config.toml
experts_per_token = 1
d_expert = 128
activation = "xielu"
init_std_router = 0.00737
lr_router = 0.00213
vocab_size = 2048
norm_eps = 1e-05
grad_clip = 1.0
Below are experts of layer 14 (counted from 0) of a mixture-of-experts language model. Rows are named router (the router's row for the expert), up (a neuron's input weights, with its number) and show model dimensions 0-191. Each number is 200 + 40 x the weight over its row's rms, rounded and kept within 0 to 999.
After each expert's rows: a language model's description of what the expert responds to. This comes from a sample of Wikipedia text that the model never trained on.

# expert 37
router,220,245,247,155,232,251,173,184,154,186,176,142,147,224,248,236,133,241,250,235,138,154,208,150,196,149,224,219,257,231,168,156,158,152,239,250,255,162,186,199,153,120,160,196,217,158,187,195,174,242,175,255,249,228,156,171,142,253,156,201,159,214,165,177,159,160,155,167,202,197,209,159,229,234,243,163,151,239,251,212,251,149,238,190,175,151,196,162,146,229,170,229,256,150,166,214,225,252,144,220,249,220,256,234,153,176,230,165,148,173,257,208,153,240,152,250,242,259,238,231,251,254,198,247,239,170,173,199,181,183,166,205,277,183,240,164,167,142,156,204,254,229,254,244,175,237,233,237,212,149,236,174,251,151,239,150,256,216,162,195,207,279,191,219,236,244,227,200,158,249,251,183,151,258,197,166,251,238,147,162,156,159,270,145,150,134,234,252,157,154,191,213
up0,145,133,256,195,167,149,223,171,146,191,181,223,173,253,230,220,236,183,162,238,199,168,336,161,275,216,202,197,168,225,185,213,246,188,228,206,204,208,185,200,209,194,238,233,217,225,203,122,257,217,216,228,215,194,285,173,198,189,183,171,206,165,163,208,258,175,194,193,265,187,173,255,196,237,200,182,213,197,219,192,329,200,236,155,211,261,301,196,214,201,215,286,208,168,165,231,130,283,178,169,237,186,211,214,231,148,254,214,245,176,143,249,181,242,186,209,194,266,227,187,155,203,210,309,204,136,168,173,202,201,219,222,231,135,233,179,202,204,189,279,214,138,213,232,126,217,191,223,207,176,249,180,235,171,132,197,172,220,144,193,192,162,139,201,249,254,156,294,134,163,246,273,168,170,202,245,194,192,169,165,116,158,208,229,200,170,194,226,210,189,246,114
up1,202,220,209,173,249,243,236,244,192,203,172,190,212,183,252,184,134,196,260,292,190,163,280,138,190,155,225,189,230,185,238,195,185,127,189,249,200,133,166,260,169,237,256,213,243,164,175,243,173,170,212,217,145,243,145,210,186,269,227,249,172,218,165,186,190,160,157,228,148,192,188,199,334,286,217,176,169,169,209,187,231,257,168,243,171,201,199,110,203,186,164,263,295,210,204,217,241,221,189,221,212,139,220,229,184,226,216,207,200,234,297,284,246,213,149,255,211,143,215,216,188,181,127,142,217,198,198,217,230,171,233,205,191,216,216,217,174,190,207,263,224,260,279,210,220,218,193,185,184,161,216,116,167,250,286,144,199,116,162,238,193,212,195,210,219,209,182,138,173,204,216,221,194,200,180,240,242,196,116,148,186,195,181,192,211,139,186,172,124,160,220,301
It responds to: Table cell separators and country names in tables, especially "States" after "United", plus "List", "Location", "Year", dashes.

# expert 15
router,188,261,250,157,234,249,160,195,142,173,181,142,150,223,220,235,173,240,261,236,140,142,213,154,200,148,240,180,231,245,168,220,208,146,253,245,247,173,249,195,139,204,148,280,207,162,178,154,232,237,151,255,253,204,183,160,139,233,154,191,152,208,163,191,154,142,148,191,227,210,211,177,204,226,235,168,146,240,256,154,240,153,245,188,163,141,200,160,145,219,161,236,254,143,173,230,193,244,143,228,247,219,257,230,158,169,238,160,161,236,283,178,150,252,150,252,245,244,246,243,242,264,196,247,245,178,172,189,201,181,164,205,207,188,246,144,187,138,144,205,253,231,206,238,224,232,242,231,188,152,192,188,262,144,248,146,263,224,158,183,190,222,187,221,239,248,201,161,154,253,252,193,154,256,179,209,248,221,152,157,150,211,251,142,152,183,248,256,138,156,203,204
up0,209,243,215,216,218,244,231,117,268,123,152,199,206,258,172,186,205,182,250,161,201,174,222,204,147,180,261,233,164,224,200,136,191,273,195,213,169,231,208,219,206,184,183,337,249,215,110,193,59,177,190,243,191,156,191,210,251,185,150,202,189,196,226,211,182,186,203,145,227,256,101,200,269,218,152,211,170,219,244,178,174,194,179,174,118,238,95,298,214,177,171,309,225,211,260,213,142,212,160,209,204,167,193,231,256,135,219,211,150,150,244,162,129,260,244,184,186,228,193,201,144,205,172,193,183,201,160,174,239,273,170,220,186,211,252,196,172,169,241,172,207,185,178,87,172,234,173,190,212,205,220,225,243,205,150,190,222,216,228,186,210,214,224,218,196,190,164,153,126,163,206,208,165,154,256,206,230,200,194,187,192,165,240,194,193,282,203,206,201,234,226,206
up1,273,210,206,228,194,247,211,230,89,190,211,193,210,183,135,223,269,167,227,219,185,149,240,274,276,154,221,194,245,165,162,251,208,185,228,216,261,170,209,200,144,200,193,203,196,253,193,234,150,214,158,214,198,152,218,194,220,194,164,215,198,205,157,254,169,224,205,140,172,166,249,197,241,235,218,211,167,145,227,232,166,198,197,227,231,252,174,183,197,267,158,147,250,232,244,149,209,173,171,135,245,143,209,117,201,193,227,188,254,209,268,177,180,172,214,172,199,118,252,237,210,222,213,192,103,163,202,276,310,142,235,147,263,187,192,161,211,294,149,116,250,184,146,209,226,264,226,191,289,196,195,213,182,207,126,146,181,171,271,189,240,218,267,191,191,210,185,213,205,237,202,254,170,193,178,118,215,211,215,200,235,258,221,160,185,181,117,204,134,190,228,247
It responds to: Periods closing narrative sentences, plus clause words like which, where, did, in, mostly in biographies and plot descriptions.

# expert 25
router,196,263,246,154,225,239,159,219,148,195,182,143,149,237,229,249,156,232,253,218,140,148,195,159,205,147,257,200,204,243,171,184,165,156,254,251,239,166,202,208,145,186,151,213,181,157,173,147,195,240,193,256,248,234,122,161,140,240,158,156,151,228,156,195,154,154,159,193,174,248,138,176,188,228,242,171,158,257,249,192,255,184,239,172,175,144,169,163,144,235,151,228,250,159,188,225,216,236,144,216,251,154,253,225,160,167,237,156,182,191,268,216,152,245,148,255,245,212,244,231,239,252,206,265,238,164,163,190,170,200,172,209,222,204,249,156,177,142,144,222,254,240,203,228,207,237,236,249,225,144,233,171,256,145,256,151,255,243,173,188,189,244,174,276,234,242,225,194,172,259,261,181,152,255,186,187,239,229,157,153,147,210,238,134,151,163,250,251,135,152,191,200
up0,202,218,245,234,123,230,186,209,251,165,214,194,153,208,266,222,223,146,200,254,175,170,175,189,117,198,160,196,258,182,157,178,185,138,308,270,197,208,207,225,174,172,221,192,232,213,189,261,176,179,185,219,168,196,176,234,193,137,222,234,135,186,218,187,182,247,133,176,135,250,273,168,254,263,223,137,214,180,243,224,264,200,192,215,155,183,239,148,200,217,230,196,286,224,135,174,208,225,192,172,212,174,146,194,75,172,219,160,212,247,223,189,255,290,183,150,193,207,199,191,176,169,148,227,213,192,155,306,176,215,154,190,245,200,188,139,227,116,228,125,165,212,222,213,136,167,200,209,230,258,138,298,202,163,181,173,148,115,205,195,175,251,212,232,155,180,191,213,180,208,235,175,213,187,202,182,226,195,248,205,171,186,209,175,124,177,156,239,113,163,258,155
up1,220,212,203,148,140,244,127,195,183,188,144,132,185,226,234,262,219,242,218,195,187,158,211,215,208,218,174,214,208,221,143,150,194,174,196,217,158,150,205,208,186,148,189,252,213,195,177,141,203,227,265,185,237,184,188,191,194,203,211,222,168,259,171,164,189,201,186,206,280,239,269,169,224,160,242,238,184,188,228,222,228,171,197,207,204,150,189,158,177,109,246,212,187,165,209,217,259,221,163,236,237,193,288,239,95,197,240,176,148,219,235,174,138,208,225,235,241,76,224,230,151,290,179,182,190,213,285,294,153,153,147,198,189,215,208,260,230,175,186,172,181,231,265,165,183,188,220,206,220,151,175,258,216,151,228,152,239,304,224,134,187,196,104,237,237,258,230,188,169,240,224,222,155,228,204,250,200,225,182,159,190,73,232,190,199,233,160,216,216,256,142,253
It responds to: State and county names in infobox location lists ("New York", "Iowa"), "-shire", "-ville", "County", quotation marks, and heading "==".

# expert 30
router,222,250,243,154,260,241,155,205,155,165,198,154,155,239,232,244,185,225,249,223,150,135,178,153,200,154,233,202,221,242,185,235,234,164,252,243,252,169,202,214,150,187,153,245,199,172,177,189,229,228,178,253,254,183,193,154,139,218,158,230,155,165,168,185,170,161,157,190,268,256,159,167,187,240,238,154,154,230,250,153,247,165,250,187,162,139,167,158,151,218,164,246,238,157,186,223,189,241,148,211,240,219,250,213,168,163,248,151,134,262,258,201,155,248,154,244,239,235,248,234,225,266,174,257,227,173,184,190,154,184,173,186,223,165,251,146,171,136,150,208,255,232,151,239,181,242,253,232,160,159,203,167,256,147,228,154,251,220,139,225,200,237,167,204,238,239,144,200,166,233,255,122,155,254,189,186,243,230,158,155,158,180,256,150,156,181,230,261,94,153,205,157
up0,217,203,161,231,154,228,192,191,140,198,148,193,146,157,237,194,213,179,191,201,228,239,223,210,221,189,284,147,184,229,150,251,202,164,229,151,200,149,255,257,203,207,227,168,214,206,228,176,111,235,245,186,174,226,172,171,146,242,193,156,213,156,202,147,99,235,239,226,143,183,185,186,170,214,163,188,209,243,211,140,246,172,179,252,214,230,188,213,157,150,155,186,214,140,140,208,175,251,181,207,193,101,256,136,190,193,215,207,97,237,237,222,213,242,168,175,217,221,211,199,180,201,208,219,90,122,162,248,148,279,196,248,258,119,137,191,170,205,121,207,232,215,212,243,149,191,207,190,179,159,118,217,290,201,185,218,273,184,203,250,176,107,188,187,138,176,194,285,154,181,223,244,171,232,234,179,159,266,186,179,215,253,248,153,239,179,267,235,173,208,202,200
up1,195,196,188,177,166,185,179,234,249,94,257,213,163,220,208,163,195,265,232,157,177,222,154,240,177,142,287,174,148,237,164,231,145,194,175,183,206,215,171,293,213,192,111,209,197,158,243,230,189,209,88,209,245,136,171,239,176,233,180,227,163,209,191,163,170,248,210,125,171,184,200,153,190,193,229,204,160,187,203,182,225,110,194,169,204,150,240,135,221,105,193,164,185,202,217,271,193,150,177,208,247,166,280,217,184,243,244,169,137,170,243,163,224,234,183,151,210,270,216,240,248,259,163,111,259,172,149,162,202,233,230,210,249,151,181,177,244,163,169,123,205,120,231,221,214,200,234,225,198,145,213,243,223,185,193,152,217,253,241,237,209,169,215,139,200,168,192,180,173,124,239,233,208,237,213,197,245,268,139,147,167,140,173,214,129,181,229,191,157,225,225,239
It responds to: The first letter piece of a word or name, such as b, B, J, Sch, often in Spanish, French or Romanian titles.

# expert 27
router,207,257,247,157,239,243,196,201,151,194,151,142,144,237,258,251,163,236,257,227,138,147,176,136,177,147,161,180,219,244,147,167,188,150,255,247,252,168,240,194,148,174,153,148,205,155,196,178,153,241,200,250,247,209,160,155,142,224,153,164,157,230,165,215,160,150,169,186,204,182,210,155,211,226,231,172,157,240,247,186,242,179,247,196,166,137,235,154,151,227,159,223,248,146,163,225,230,229,145,235,251,193,258,230,161,169,236,158,218,182,259,194,151,248,147,246,242,197,245,231,254,243,251,256,262,139,165,204,195,243,168,241,247,183,245,152,200,146,147,213,244,224,267,231,230,234,240,237,181,162,202,174,253,152,255,156,256,192,176,149,175,281,203,236,245,249,206,173,160,235,266,204,155,257,237,129,249,230,142,152,151,192,224,195,154,204,240,240,194,158,169,221
up0,199,251,172,186,128,193,165,199,226,244,178,158,201,208,213,231,149,223,237,255,181,207,119,235,99,185,176,238,227,244,243,219,203,234,172,263,235,186,209,274,151,252,206,241,272,166,172,204,165,228,200,191,186,259,163,237,209,217,222,221,143,188,199,259,166,178,156,210,234,144,159,218,263,235,249,132,166,300,178,218,107,274,151,237,238,237,208,216,203,237,190,240,170,216,209,151,313,149,190,225,227,211,132,193,206,172,219,197,191,217,190,233,192,174,227,208,173,161,188,218,203,289,172,155,223,181,290,272,217,200,215,113,167,184,198,97,184,109,178,223,189,162,209,178,270,168,238,223,192,237,273,198,177,156,191,227,154,221,177,207,217,187,212,238,282,216,218,173,201,204,222,246,237,271,229,161,250,162,139,175,209,154,229,242,176,213,165,168,173,123,236,220
up1,225,271,215,197,287,251,150,190,186,134,147,161,203,113,240,257,207,177,233,201,195,151,200,201,110,176,115,282,160,210,141,206,211,204,255,284,203,243,225,233,184,257,178,187,197,211,140,274,213,222,209,272,177,230,203,195,176,217,254,177,220,236,158,172,149,220,230,225,195,209,190,168,229,239,190,136,174,197,203,131,200,250,207,248,174,168,269,181,253,212,238,254,240,187,250,219,199,279,231,160,223,181,225,172,196,190,287,222,209,234,228,206,243,146,152,212,190,187,165,188,237,229,288,165,192,249,205,194,125,184,179,258,144,153,217,182,177,196,153,251,211,224,197,184,222,188,192,160,196,221,220,261,171,254,209,212,235,208,252,140,99,134,180,156,244,142,174,203,184,246,179,159,194,265,158,158,202,162,185,185,202,195,226,217,176,152,103,185,235,111,120,209
It responds to: Infobox fields and biography narrative words such as Royal, began, member, ex in example, and colons after style.

# expert 18
router,211,243,249,155,247,244,173,185,153,176,212,156,145,221,236,244,130,233,243,187,138,152,184,162,234,153,222,226,212,245,125,152,168,170,244,249,253,162,182,195,156,167,157,136,208,166,168,185,153,220,211,253,254,217,147,172,144,220,155,178,154,212,171,227,164,159,156,192,132,155,170,163,196,230,231,179,156,235,247,197,238,182,235,229,177,149,240,157,150,268,156,230,250,152,156,209,245,247,147,218,248,123,260,227,164,166,228,168,195,195,259,224,161,239,145,246,228,181,245,239,262,250,209,237,246,162,169,226,171,241,174,220,288,206,236,153,202,136,155,230,251,220,296,226,223,240,205,227,177,160,207,183,244,154,245,149,256,236,173,141,180,247,197,236,248,231,241,213,175,229,251,205,157,258,242,148,239,248,143,161,147,169,182,206,151,186,240,239,221,148,162,148
up0,255,235,230,245,240,234,146,190,128,150,211,167,262,222,235,185,131,234,234,226,220,298,144,129,234,249,157,206,174,252,220,213,209,206,197,166,263,177,180,260,147,235,196,160,153,191,261,268,163,234,230,220,262,203,223,141,196,134,189,141,216,212,229,244,206,186,164,159,120,201,221,239,144,256,198,232,166,194,214,228,232,294,234,198,223,213,260,258,216,171,195,214,168,167,225,140,283,204,131,219,221,188,148,208,173,131,255,201,299,195,189,183,163,322,222,192,244,193,192,258,245,232,275,217,225,161,279,236,156,190,176,187,203,197,253,190,241,168,176,143,200,202,179,175,185,178,163,206,195,212,205,138,136,212,207,163,163,196,205,207,177,236,272,227,241,223,203,133,153,211,232,161,177,156,241,213,176,185,181,143,217,206,252,119,230,215,279,219,212,215,184,192
up1,175,219,238,204,193,201,77,234,140,196,216,176,161,198,250,170,198,183,215,222,196,273,208,247,183,179,225,198,317,149,139,227,186,200,207,142,217,223,85,197,153,184,213,186,251,260,115,209,191,238,172,207,168,204,218,174,213,151,213,251,177,180,173,197,224,180,185,172,182,221,255,206,205,220,200,202,195,210,230,201,189,305,173,243,152,222,255,228,208,124,204,206,230,202,160,176,350,200,183,245,244,218,129,216,218,206,208,186,171,266,247,205,133,259,168,258,213,164,230,220,261,243,137,176,218,218,191,305,193,190,225,223,288,198,242,185,191,145,164,150,221,259,258,272,123,179,152,198,245,169,181,182,207,261,206,165,210,147,120,187,276,240,188,223,182,181,161,206,234,160,161,158,184,203,214,204,224,217,168,167,180,203,224,190,159,217,159,265,163,192,168,176
It responds to: Common first names such as David, Robert, John, and the final pieces of given names such as Elisabe-th or Jes-per, right before a surname.

# expert 33
router,184,262,248,159,240,241,176,195,159,183,190,148,143,236,233,224,208,242,252,261,135,149,155,152,139,150,213,188,238,246,161,224,169,153,246,239,249,155,201,228,148,203,155,217,231,160,162,133,218,238,153,249,251,139,195,162,144,237,159,189,152,194,158,197,147,143,166,181,221,177,247,172,158,240,238,162,151,247,252,194,249,193,248,241,152,162,241,165,144,203,158,227,254,150,182,221,175,236,146,227,249,237,251,224,150,148,227,166,210,226,257,208,156,242,154,253,242,210,245,238,225,240,132,262,241,162,119,221,223,161,163,195,186,184,244,155,267,146,147,225,250,238,178,255,237,230,230,234,229,161,182,219,248,150,256,147,250,190,180,182,181,230,204,186,242,245,240,235,168,245,247,187,157,253,195,237,244,247,150,162,142,214,214,157,153,240,242,248,254,155,187,212
up0,237,193,176,193,210,267,194,273,292,180,167,182,211,139,231,182,204,221,166,196,257,173,216,227,161,160,172,280,241,207,174,140,200,178,251,202,209,167,218,256,189,201,156,193,209,220,146,146,167,170,161,175,216,208,192,268,188,201,215,256,145,233,218,247,188,171,219,248,201,239,235,168,232,242,294,262,128,236,205,211,242,145,137,247,200,149,199,173,229,217,192,226,177,214,149,211,222,244,215,184,254,163,259,183,199,213,162,162,142,232,262,289,231,254,168,303,186,171,206,249,209,240,119,289,216,230,206,234,172,181,156,231,215,196,148,146,121,246,222,235,202,161,196,202,169,173,196,151,136,227,203,150,250,164,219,253,248,227,166,171,203,180,157,269,216,201,165,171,171,221,224,230,148,203,254,206,184,266,183,195,120,296,306,169,188,137,229,220,158,171,229,186
up1,210,229,218,171,253,219,160,206,275,181,151,155,254,211,229,198,200,156,274,297,178,211,179,243,134,203,156,224,219,259,206,222,175,208,290,205,160,170,244,261,248,218,155,137,207,137,222,255,250,203,223,235,210,169,220,207,179,182,163,223,199,243,145,229,228,229,167,161,178,204,174,195,315,209,242,226,219,208,194,165,219,243,241,102,272,179,288,165,145,207,199,219,230,170,181,245,191,197,188,291,183,189,253,218,193,293,209,140,217,204,270,244,231,149,213,177,200,237,190,201,121,212,256,201,208,221,218,186,183,219,85,137,187,189,183,181,186,171,146,159,226,269,229,212,170,244,215,230,158,189,226,204,241,217,239,159,165,171,144,184,180,199,211,217,229,235,200,179,151,232,204,245,218,189,246,238,229,198,177,255,256,144,170,205,160,178,273,252,227,191,101,289
It responds to: Decimal points, commas and minus signs inside numbers in statistics tables, LaTeX subscripts and braces, e.g. ".356", "27,865", "_{".

# expert 32
router,229,252,256,159,241,253,192,200,147,170,197,142,153,218,248,221,179,244,253,255,140,146,189,164,125,146,186,156,199,253,169,225,192,136,252,234,249,163,222,204,144,200,166,223,223,164,205,141,220,238,154,247,244,162,139,151,144,209,147,220,152,235,162,184,154,157,170,196,247,231,195,158,213,230,234,166,137,242,248,171,242,141,237,209,156,141,189,151,158,210,162,248,244,153,161,236,154,225,148,215,249,284,252,230,166,173,234,154,152,258,251,216,143,250,149,236,238,209,247,244,247,248,206,255,254,145,211,196,198,154,167,230,211,180,244,143,181,148,139,216,244,250,217,234,204,227,242,234,163,180,218,165,254,153,258,144,255,177,162,220,203,230,165,169,233,251,165,174,152,251,249,215,154,257,187,190,250,240,152,157,144,215,188,176,165,228,243,242,179,153,175,216
up0,243,116,230,241,159,225,127,218,143,173,208,176,189,254,210,169,125,309,219,156,244,191,211,168,237,215,194,170,235,217,191,256,224,137,180,236,208,211,159,219,186,161,185,198,133,190,186,173,185,227,138,250,233,225,143,173,225,128,181,207,199,241,126,163,192,186,240,142,208,230,216,280,193,216,139,127,148,191,192,189,187,173,183,186,115,192,197,172,187,77,235,188,268,242,218,219,220,209,148,235,238,198,183,233,172,197,219,183,283,143,224,193,240,207,228,211,266,240,204,211,169,176,287,180,217,167,247,214,136,165,173,211,189,181,292,254,205,244,186,219,229,232,175,251,193,217,203,237,263,102,200,239,197,197,204,207,227,200,181,166,226,170,159,277,273,178,276,162,229,229,245,248,237,131,220,190,226,209,166,193,179,154,260,210,240,139,201,212,278,239,187,266
up1,245,180,248,175,182,129,268,152,158,206,242,184,146,174,246,226,189,224,219,204,201,212,156,157,132,218,272,196,179,176,200,233,241,154,217,230,157,201,237,184,116,273,178,232,182,200,189,209,177,199,144,222,229,162,73,156,149,166,171,165,177,220,198,174,278,179,247,167,226,137,229,109,233,284,155,203,168,193,269,136,166,238,205,191,167,206,132,215,225,153,166,218,189,119,219,133,247,208,144,234,203,163,189,167,158,150,235,193,161,250,197,242,232,220,171,178,186,179,195,235,264,190,243,157,191,163,187,168,153,161,230,284,221,153,259,222,108,174,164,204,133,201,244,189,253,189,177,232,203,264,175,229,135,174,222,170,202,140,235,133,249,233,126,195,215,214,192,156,274,233,178,186,185,181,187,243,282,189,194,192,155,211,189,195,222,200,232,187,180,171,252,119
It responds to: Adjectives and modifiers right after a or an, often nationality or size words such as French, English, young, small, married.

# expert 9
router,193,262,251,153,230,237,191,178,157,170,176,144,153,222,250,229,191,236,258,229,139,141,187,145,177,144,166,170,239,243,166,223,162,156,242,244,250,168,228,211,141,210,161,192,235,167,189,168,209,242,197,255,248,190,220,168,140,223,149,184,153,264,159,203,157,142,158,189,218,156,225,170,167,228,244,152,147,247,248,175,250,152,253,190,167,147,229,150,143,207,157,243,256,139,151,225,185,236,140,228,248,248,259,222,153,171,232,162,180,206,255,179,165,247,144,252,236,185,242,242,240,251,210,260,257,161,195,214,207,203,166,234,193,193,242,148,243,146,153,215,247,235,280,238,197,236,250,232,217,164,184,211,255,146,246,144,252,167,164,196,168,272,182,189,245,258,219,177,159,243,252,218,157,263,234,221,258,234,152,149,146,243,235,164,158,267,233,250,187,152,194,203
up0,234,184,273,158,195,164,141,190,218,217,212,143,199,152,141,183,203,170,195,242,146,219,259,234,235,200,294,181,233,231,135,224,240,191,209,243,215,228,274,215,183,181,174,255,233,177,230,292,245,187,290,208,225,194,206,194,163,221,201,180,136,117,146,181,164,209,170,204,202,195,240,171,171,205,171,180,108,239,255,180,136,263,298,210,181,198,232,219,193,232,177,149,210,208,190,171,200,245,217,179,202,148,231,178,175,230,171,177,239,228,206,270,146,235,215,206,222,154,212,214,269,270,147,213,236,174,193,179,134,216,161,196,226,179,202,197,165,191,159,177,191,239,239,244,146,268,247,250,243,214,242,204,205,227,124,212,246,180,179,209,254,222,275,211,220,190,170,254,249,189,235,191,235,257,152,169,172,226,207,268,79,231,179,142,191,164,210,266,212,199,151,67
up1,273,245,182,217,218,199,173,228,235,192,172,189,220,241,204,219,239,217,252,211,223,140,180,228,148,162,194,187,201,256,154,177,252,205,189,193,224,237,242,150,169,253,213,234,149,232,241,161,158,203,160,234,194,186,275,179,166,233,182,191,266,161,230,232,178,167,157,214,243,255,223,156,184,244,170,254,200,270,170,173,217,142,194,163,213,202,246,202,202,222,147,179,230,232,300,241,137,183,207,214,195,172,206,242,123,226,175,167,196,162,225,185,236,282,207,275,256,142,206,233,221,191,154,265,217,249,198,153,227,190,253,135,212,264,188,178,171,146,174,135,301,159,194,200,165,168,241,203,200,250,160,246,114,154,225,170,220,219,211,237,183,155,195,285,243,243,167,202,233,205,245,156,152,228,294,181,235,107,194,233,171,244,159,103,293,122,210,222,202,214,152,186
It responds to: Nouns and suffixes for institutions and groups, such as "school", "student", "College", "Association", "research", and plural "-s" endings.

# expert 40
router,178,262,252,154,241,241,154,217,132,187,208,146,149,222,217,240,190,248,252,233,137,141,194,165,167,148,279,205,221,245,162,206,223,164,247,243,239,162,182,187,147,181,152,213,195,159,167,153,236,244,212,249,251,186,103,158,136,226,155,179,149,177,153,185,153,158,164,195,201,260,191,185,172,240,236,171,146,238,250,171,255,175,235,219,161,143,167,151,145,226,152,227,253,155,175,245,201,245,145,213,250,171,255,223,154,165,236,160,173,230,254,178,152,253,145,265,242,217,247,239,243,252,139,259,233,154,152,209,199,151,178,208,190,186,250,145,190,131,155,204,247,243,186,239,193,239,220,246,217,160,209,160,254,150,238,147,264,233,174,207,189,199,180,234,234,249,223,178,159,242,255,187,154,257,204,224,239,242,153,154,141,218,260,156,159,185,251,251,190,153,184,179
up0,200,156,221,202,143,254,136,223,197,149,213,167,159,140,241,174,182,263,245,189,136,205,215,106,150,233,186,239,203,183,230,255,187,200,197,207,181,183,151,202,146,243,198,170,194,174,155,177,269,235,243,183,222,175,159,162,194,241,199,188,192,145,239,200,205,208,153,234,176,250,213,186,211,252,185,206,177,259,216,191,136,290,166,227,158,222,198,202,208,243,123,219,211,213,124,137,189,215,177,198,204,166,218,204,221,217,215,209,206,241,263,241,236,180,171,242,178,196,241,217,250,227,136,178,194,252,183,220,109,97,181,169,151,176,275,202,158,195,130,240,150,251,211,275,193,154,351,211,213,173,265,202,134,188,173,207,220,201,145,83,177,197,197,161,225,130,223,174,211,241,151,168,197,198,149,137,172,281,183,207,258,212,236,255,197,220,265,226,203,213,206,250
up1,297,252,246,177,245,200,236,122,232,145,194,183,165,227,268,206,251,196,216,203,222,195,180,221,186,182,193,156,221,240,252,230,194,229,189,246,228,232,170,204,217,192,164,208,242,193,244,152,213,237,222,217,163,186,141,262,213,220,172,184,203,182,207,227,145,174,213,153,150,149,151,201,221,157,218,160,109,272,157,270,217,168,244,183,122,231,213,164,153,193,170,164,196,230,228,176,136,194,201,231,249,177,151,257,151,177,211,133,197,211,219,163,220,199,203,135,169,198,249,220,186,254,270,215,182,143,227,278,207,198,224,219,193,236,227,175,223,209,154,221,231,308,213,216,214,237,164,223,232,113,139,224,184,162,232,235,182,222,90,73,216,259,185,181,306,164,177,145,211,202,315,210,174,220,263,168,177,221,201,160,176,231,231,192,214,161,185,166,203,230,166,280
It responds to: Non-English transliterations and accented letters such as à, Š, ē, plus colons, commas, and pipes inside lists and tables.

# expert 24
router,210,249,239,157,246,246,173,169,144,200,164,151,147,233,223,236,144,233,252,200,145,148,147,152,191,144,201,211,250,245,162,189,192,145,247,249,245,169,165,151,152,162,159,214,160,169,196,194,236,240,177,255,249,221,165,164,146,236,156,195,149,182,165,201,158,151,160,182,218,220,186,159,196,225,234,166,167,230,246,214,254,153,252,181,151,162,165,167,150,185,160,222,257,142,198,211,236,243,147,224,244,178,255,232,162,165,238,166,162,157,267,195,161,246,152,248,244,226,239,236,251,246,204,258,240,164,151,206,160,189,171,203,217,183,237,164,168,145,153,210,252,222,203,241,190,232,246,238,205,144,286,174,264,148,239,152,256,247,178,198,205,223,185,217,239,242,265,172,156,242,237,206,156,258,213,164,250,227,152,152,154,191,293,129,148,152,234,257,101,151,202,182
up0,216,186,191,232,142,147,134,216,205,128,171,196,207,248,150,220,185,173,207,330,236,232,215,250,211,254,228,178,147,272,192,201,149,185,201,155,149,152,96,206,174,149,264,136,235,198,185,127,172,238,228,224,210,278,239,237,150,208,165,196,198,159,179,218,222,229,244,180,241,168,148,240,262,270,230,169,136,213,231,274,215,150,200,183,131,196,238,178,195,161,155,211,126,190,205,206,252,171,182,227,242,146,272,238,154,191,229,146,201,226,120,206,169,209,125,208,227,195,182,219,172,171,249,164,176,227,157,196,147,229,217,156,173,140,229,135,232,252,210,206,207,241,277,236,158,176,214,202,107,184,196,228,217,204,268,154,169,150,187,211,195,196,199,155,229,208,178,187,157,243,149,222,215,189,106,158,188,244,228,172,217,273,226,190,110,194,185,160,195,220,203,230
up1,244,237,229,222,206,233,200,176,191,166,124,171,215,176,225,237,189,221,211,165,178,184,143,213,190,164,235,206,194,243,197,189,221,201,122,222,242,159,176,205,173,220,218,142,222,182,185,171,178,243,180,216,239,217,201,278,204,185,163,259,271,198,227,137,141,189,241,171,169,133,147,156,292,210,218,167,154,165,187,175,112,213,188,196,154,200,221,126,206,163,186,255,165,211,113,139,261,163,195,268,210,193,193,228,203,210,218,219,186,187,218,316,260,254,201,219,246,162,209,186,195,167,91,258,204,164,189,156,242,174,164,210,160,210,268,233,122,149,209,190,227,134,250,206,199,218,245,249,146,144,176,278,195,166,167,147,158,202,129,149,187,239,276,92,242,215,186,158,177,277,220,181,157,248,242,201,238,251,183,186,243,138,209,170,239,179,215,203,177,189,151,139
It responds to: US state and country names and their word pieces in tables and locations, such as Florida, Nebras-ka, Baham-as, Czechoslova-k-ia.

# expert 39
router,203,241,253,155,238,242,175,181,157,178,191,151,142,236,214,234,129,238,250,241,136,154,184,156,177,149,192,215,243,243,136,170,163,140,256,245,244,156,211,190,143,165,161,167,214,158,179,184,196,244,167,249,252,179,149,164,145,239,153,184,152,204,168,177,158,148,161,171,199,143,190,170,172,228,246,161,150,234,249,209,258,172,244,214,147,136,235,155,140,218,163,241,242,156,173,215,212,238,143,225,253,176,259,226,162,155,234,154,179,168,248,238,149,242,147,246,248,183,246,237,239,247,237,259,255,140,178,248,159,225,160,219,271,180,231,155,194,152,152,209,249,216,260,233,228,238,220,239,224,147,213,190,258,145,253,142,253,210,184,182,217,281,184,232,229,238,244,225,157,223,256,179,156,257,238,160,240,230,156,157,149,228,264,187,165,193,246,241,225,149,205,216
up0,227,246,244,209,233,198,124,196,261,168,225,173,87,207,236,246,208,231,239,176,184,179,291,229,191,198,253,166,187,221,223,194,183,173,224,207,184,211,199,213,204,236,171,212,150,212,186,150,185,252,157,251,186,113,151,188,191,119,187,180,205,236,195,226,159,202,226,200,231,146,202,215,234,237,199,218,103,217,164,225,210,248,166,209,197,209,198,200,139,203,98,190,179,219,186,225,170,228,206,208,199,272,239,306,223,236,151,95,219,170,175,271,156,239,207,280,222,206,226,222,214,163,191,271,223,202,85,166,168,242,213,190,157,202,244,169,185,153,161,229,242,233,219,160,268,202,251,215,142,243,135,206,241,223,289,261,267,201,226,145,196,229,165,235,199,208,251,168,131,209,242,190,182,194,185,222,240,235,164,191,211,299,247,106,155,202,207,246,200,183,175,234
up1,169,207,195,201,262,179,202,185,138,210,237,202,172,192,100,209,192,150,242,175,217,234,220,147,206,198,189,204,200,194,163,166,190,186,217,234,215,179,172,204,204,206,159,287,249,175,123,156,203,208,191,255,293,188,150,211,220,222,175,255,194,164,231,228,150,155,212,229,162,236,286,159,301,201,257,165,194,175,208,208,265,209,173,204,149,182,218,197,187,243,271,174,158,171,166,241,184,199,234,171,221,159,238,170,238,225,245,210,228,281,229,200,146,243,153,200,236,247,187,207,178,210,225,171,209,204,192,221,237,280,224,143,131,167,219,192,233,175,230,187,203,140,195,256,246,263,102,188,203,155,272,226,174,163,263,197,226,236,150,138,206,200,227,267,192,205,131,225,125,152,208,254,150,207,360,200,175,240,219,98,229,162,187,218,217,244,271,178,211,204,190,240
It responds to: Capitalized first pieces of names and codes, like F in FM 1516, Ch in Childress, in road lists, birth lists and scores.